From a checkpoint of a small mixture-of-experts model trained on Wikipedia.
Size: 20 layers, vocabulary 8192, 66.1M parameters.
Below are experts of layer 3 (counted from 0) of a mixture-of-experts language model. Rows are named gate (a neuron's input weights, with its number), up (a neuron's input weights, with its number), down (a neuron's output weights, with its number) and show model dimensions 64-127. Each number is 128 + 24 x the weight over its row's rms, rounded and kept within 0 to 255. Numbers have three digits each.
Before each expert's rows: "gets" lists some tokens that make up at least twice as much of what it gets as of all text. This comes from a sample of Wikipedia text that the model never trained on. Tokens count by the router's weight.

# expert 98
gets: " ", "1", " |", "9", "---|---|---|---|", "7"
gate0:126083116126095151109134132147121112146146102143144122136141111086133141100186148158136132164152132119152079180087130122085101155113155139151117155117149154122131099126125126101139107145133130
up0:106144102124112133149129123151087143095171124077110161154154123111127145102152133107116112135107132153167144181093098100088139136133127159107147146139155117145099138141174142085127133109161113
down0:133115109162145120127128135133126130122147137176154112159144097090152078156075160158124139137155115118146098131129103113136119132102121112139119164147073143128119102129131138144127111122135110
gate1:153122098137132155117107152164139123151134095095132115175149121114187133129133126163174144172141123116079127098116110123148127133082110149175146159103162109154122107123092164149123124142114122
up1:143122115137124137132151099071145145126133120109137147129092159080149115123095087140150145116158145163125139123135142118150118116126142191111126088149122095095141131167110124123121116140161093
down1:169127082106072143152141127067113111133130131133145104111078100131129140110128111131111084091166109116080074082118124158150154125108121133093099128119105135153109091162105138152118122141145158

# expert 7
gets: " |", "\"", ";", "2", " She", ");"
gate0:150099077147119117164147104147143110166149129125086104113121120132144070126130135157160149130119136097117078152114118143134116147124174191167105113112134128144084151142125124138088105173124121
up0:098156167122135117135143113113130147132107194130198126097120156151099148113105098154119145145128103145125143109129067111106131091130073150158134107083123167130106117153147155093110137137103128
down0:133115153145094120142128133165118124064146116124119127116132094130096141132132150110094164137084146092135143094159144124164107114132152168142116120105093115124127129047125101155155082101160099
gate1:127092174170122130135152144108154145170123136160111125105109138152110144148143122148111117135102100121150146136093114114152089108117126147107124162105114116164089133182144162137152145133150138
up1:158101161144131065113167136146140110175069133157125176103115114132095133203141101137121104144100140141150150125151093118140092122129123148113132120110107130134102119145106165123148112109147125
down1:126111144130138115117102147150132135164083153151126104171089125106098125113135166108117089136098121141123127070205145113097139129158169121100121102130137132131129165099130116095108161160179104

# expert 6
gets: "6", "5", "4", "2", "7", "0"
gate0:104105123132057144117133105175139141147132121126116097129161098120167146107167117172147136132115131103106074175121118149143112089121142152163117134121156126177094129119127135107101139152128113
up0:140143146125117171137164159125139066126184124136107167113156163079145139109115070162114121139163102144128149125130115177130114113123106135065125117122163137126108118154160072130149138137156173
down0:138127145145139138129138130098103140076099097144139146142152154105137116119144101109165057198109120138134103156093101107126117119158131144129166128143104117095104110134159176147108158161131155
gate1:117094111115083146154140093146140116147124113151109102155138114106135117120158152157165140122101104089121117173111120151153092096148147111140123124130144108146125118131129143113120097145121123
up1:144133107112128083132110148128096092165190129144149159086119115152117110105120143130125132114154134209126124092117144117138094150095169146110109119168132103131156155154124152119156128135140104
down1:148137092131180130145090163111117115111124123108137093121097075137093106136139117130082143094149126122111150183137134098116125158089132110136120125119178097135096135161159112120105106126115119

# expert 90
gets: "9", "3", "}", "N", "\"", "7"
gate0:145113114156118120156178123132170130162147135131087137102140135125109104117133087135122124140129126164132185134115115129131106126163133127149090120185170127140150139141106096138099132164135126
up0:092138133143138145113130094122066137106153166147074143159119132122126135147117172110123147148120169177131113112102139137115152137193129172117147152107099111110128114100152107102118174122150129
down0:144150141137141108124138117144120143169121150065114149111135095143118148097156163103129177108163127074103095153144170138180172141167135098152116107131112109155117116150089110140069143137107127
gate1:125135185145079165119115121132140151109141128112126103113084069103105125125146174144104156164143126121088105120086106174104136111133159117127135131137144141136111098142099149100113108124131135
up1:093174166093128138115146111133159119132119170107115103142114118160121135141157114108136133120139135152148126165136132129113117176120110119157150175143148136151132133140148133114157074113139093
down1:146134144126132136171121155168153107094139176133133116091121139192101139165130067148121085109121113136082119156134140168158100128100075151118108133144118139080117160172111118155165131141162115

# expert 16
gets: "9", "8", "7", "6", "5", "4"
gate0:105145122117153112132146125166092105102112150140148142131182149133141218111136095116135092115121147154185103121112117116155138150148121152110113129123139115142184147123069118093135124148147173
up0:130112169173127143094160151138111182091125098153106136146161143082143177079146122131131132092144141147158104134115138166147145095129134129147109121159176072113121100107103134149125141131124128
down0:112152113085135115115135165156177110164125096148132112127149084159132138149116131079137133140107089103098142102143137119159074118113176147127078146133136127120160100156126055109154119135120152
gate1:105132125189112151140130156080147121114127115146116121141109109148124078173144136107078084169108155151137132162153153115112128129151111134122142114150080151141164095107151109073112112182121116
up1:123125107107127140124143125139100140191145163129121159122155130150109140094112110100158159142138125157119155127123164173108150146128111103076111086102117102122160131113132142074167091232098144
down1:123136111152124112116141153120135108166111167108109096154044152129137120115159098135134131151138171114109159149131164142143163129125140156109152143117117135149122105151092103154121144145157107

# expert 32
gets: " for", " after", " the", " as", " For", " to"
gate0:084127118113108183107126117129132113151126106144104141090146141113149129108136128148131126137119079118101136147132093117137112145173121161135160109166135105139108102173125110077147097145134125
up0:080150149145127108113086104088180099135151103130171147145106149085169135129115143129119107138171135137088137123116128125143128140126118154144156136144140122132054123117137127119129137163171095
down0:150167147154207124134156132152156120096167080150134106104148112124107142105108113139134092140147106118150144143191149077143128137117145139160082126136100112098152127123092130115066165143122103
gate1:131143128098126102114153116151168172123107189061125104157124103103119117144144145103082129149109129165124152121120120116127152149129136110143109134178098143125123101118147129140166103127155148
up1:149152112137142080109142131115110118138092120145165139140130108160146157144173119131140155130102136125099144120125128159133124137134123124152182148130123116118107167136130101101118147166116122
down1:105115150165142104118132126107152096146099137109125130128121123139117118121107110160149131103112138121135118116117157142134089156125162138113134128106144113141116177155080111138094081084097110

# expert 3
gets: "6", " N", " D", "8", " L", ","
gate0:114109095161089156164136099134133120142135106162113095120145106103120083126126094181126146132122116126130127153095101150124100104130154168155113150125160129169112117153122120107142127145151146
up0:133119123111147100088101143106155116141152121075133133150080115105123139118129144126133083146102114112102099134122150121137141119102070122107124134145094125126141180132120129130080112154099135
down0:122128141097150125142120145141151151102134155150117107138114105127092113132153111085119170151112137146127123119073106169105074137128134147176136197160142144141148085123125148123146101145151157
gate1:152096109122089132151126112178141138099131065128096104150152109106125136080199131157133122112138121118164079149088106138104109136120145143157100123138110108137144137127119133091111157181146117
up1:120116151103127150115128149148175151039159136142125092172131135134137143149148104126114149117146078135136142123135127089133111119130124110118130119158117162125170149109175124067109144120105063
down1:125162110135100120105156164093114096161117105124098123102152129134132114117101131103128112144123130151107136074140136118152119090111116167151132141137095109116141120105125099128150141152160117

# expert 26
gets: "0", "1", "2", "9", "7", "8"
gate0:128152150128134122120137145105121166144144098084115137105147146112117109099136116160160169178148119100100158134165116128124162174096162112155149117165112087119095102122118153144135116128141094
up0:101132117138142162139106130100112159169142131110115146109135120122135110113111111134133136116153157008116150124122140112145129144083170131125126121135140130127078146160136074128170127100112120
down0:121107135109100180173124153112100115134111107158111095128106102138162136132140104145105082122090128095117089117145162114123155126181123134123146130106139134144123114139156147164122152123150157
gate1:132090149140119117098148120131105152122107105154117116112130132127186105110118122158118130114062145127178063136072148163166141076146117124141149117121107094112108086106114129158142096173114150
up1:145148104174133129121120131123134089127136105154143134094162136147144099127172147074135126124126098138098129092167139166090134170132117172118134124117154148135153126105139109119093205039146101
down1:124145090140112153168125098114117094144129136125141131174149125129173137126157139143114143121148134133118128101135128087112103147116144144153121150109142129152093136108161154124104145112145078

# expert 80
gets: " de", "D", "\n", "R", " dis", " +"
gate0:109075111069099108162133101146146116125179190139080121091136139138124090144116107148141153108140142106143136134082139159156107161093113139101151106115128125156129161138107160156118161158137130
up0:123112165161143122128160121125118152175165152105110122126127125099138119175137151125095110091109147134172146111127118178152160115130117165103122091171109078144144165151124163174133128116123150
down0:122127117147098102153116132119105118145190112145139115103089126131090162122120112164108153124126109111079149111151162113091119185110142138092133177136125121145112098156135118127090112149119132
gate1:132119130121109148124160146150164100163137123147120093114120074166124088128161128114132138116148103115067089158126097099085100075106179160111119168150127128161122108105155106115140146160112090
up1:118087096124119144066123112102123152156089166160156068133133144138146099156148132101115154146129150107156172134170144128161142112135168134137109105118081134117122094093139139078127112140152104
down1:134117123141127128163140122100090145133133130097147141115157143158107166109105143130101136151129114072133136164135162113168147097125136130085147101157149107080123151092087132153120120085112116

# expert 47
gets: ",", "8", "7", " (", " the", "1"
gate0:162101122148070134082172154143115070118117159122110144150119136164118128124138111124102121139123147119108140122130086127163115114113115097119126136160173137156151130195133155140129150124120191
up0:135109114112126117084075125151203154138105099141150126139103106116102159116103140126119122135115105125145118136102120150110113122157144088116100121170119140121114121134092118132119142087115151
down0:128189158163121089119161133116150200098173103138113158167141107138147125145117133127131114158140113105115147117161112136137154083131165130107128150111091141085120129129093128152181110111084150
gate1:168140113142080128148150087171123101144112109133118086119137115107146099156166124154132150110103140106134110151101094158131086134135118159133111136127160160189123119147130131095125138183153155
up1:147133113162129130098128091117123125118113152099145105082092149151134134168148112122133169129092151131098141126120111162204139129119160137135090134079152172123112115142123071081134141101139157
down1:151147143175109077113104133153152091088117131172144139120081134134129084129149103128092131111098127123158110161106118090118131172124142142087137132084121145160143091098131092095155167083137141

# expert 58
gets: " (", "1", "2", "3", ".", "6"
gate0:165133182129133131135168151128110088072148113133146081143122108134115114145183154147101135130099150155111145109159127130038143116163111152124103121138130137110112109100123154104109085122123124
up0:070156130124150130117137123070142115146110162104151083145166086138132117139140152121090084094121131117097119130144095110126125086138108144140136114118110144113161116112140143133130110122123106
down0:130148132122134108129110122116127123102134124140095067153160137135153103123173167084132102174127123134157140116146104114141130137138178135131098126141102079120082105107103105114113159151128100
gate1:147148157145103117121131077152091069090120123154128154207141103138131071117182110129128102182117146123126120143129124112148145150101113119111153133124137141148139101114125116118119107176129179
up1:165156119116137123099190193144161129115088132134123130123122138135090114112161173139127106155134125120122114129108120108128115144118173092153131159126130126141133146125168120148153169112138141
down1:094147154135148119157142122119114086123132089138179126094145114122095134173145131114107164154137126155166115169103085119163133115060166146174094120139105105086111136117093113157136112141159140

# expert 33
gets: " as", " with", " such", "-", " by", " to"
gate0:148106140127133146113093101124124137119160169115113170110103124126138156134079131114126124081133163122176108145118183128131116120138111148079124111079133099086124116163170148092110121119188144
up0:148138150152122123113086122128143112133124115143171155107141147149167174117132155113183130104128156107077127143114143149061126156121138100118153119147099129119094128140104109104145133129128146
down0:137153093111121070140149114061125141157114100155198115104158146124110107135125124134087142111111116135131154084104113108128138121095134137121121132106095142127138134137138103128113166099071118
gate1:143168146125133163157155148166178143127111116101142122121097129152150136170115126174138135169113119144167127105132135134098130090165103142107122132167123128105142130180137132136125099157112162
up1:130118119096127093132132145116139140117075159140143121119088144192136130134108147113128132151084138125153096117129141163092121105135159118125098066096139169105164119128149108140111169182111120
down1:133186124113183185132144125105153149105125169149126139142092089119071128124107171128146158150118136154104113150121113099101149124132107118103114123121133106152144146174137111148172134164127140

# expert 4
gets: " |", ";", "N", "^{", "_{", "D"
gate0:135122124133140145103100186124107142142138137182153125139116140125170073111132091155148101110092126121110138150140133094152135102128128156121128097122131154133072089164137138169133121143135133
up0:130109120157099091138156114112141096130110065115132142113113137141093161133128119169085149167218113117121096128128104156115115139122126126133123177117146105106166161113116096101115119115173146
down0:115094107132145116137142109155168128098197092129139118067135139105096124138104115163101113148166133146123104116096110160146087133118116134088125133144151129128117128120142103123146109131155159
gate1:123138110138131129130144139148112236147178123138124120156098145161149135102150137133136143103126130119136124132149118086151133118134153120139099083170100152120089138137150103108117110156150145
up1:123120126115158127121099162154122106120110157138145133165148147099105136140136128120128071122092153163169114136129140087083140132122138136136121136136152120134100143129067136152172100090141087
down1:096139124127154130104143122181101204165136172123129132126122132139104114097131085132134123118124127112139157102136159072143182168162133148138147103083137131143125140128092148096145115095138113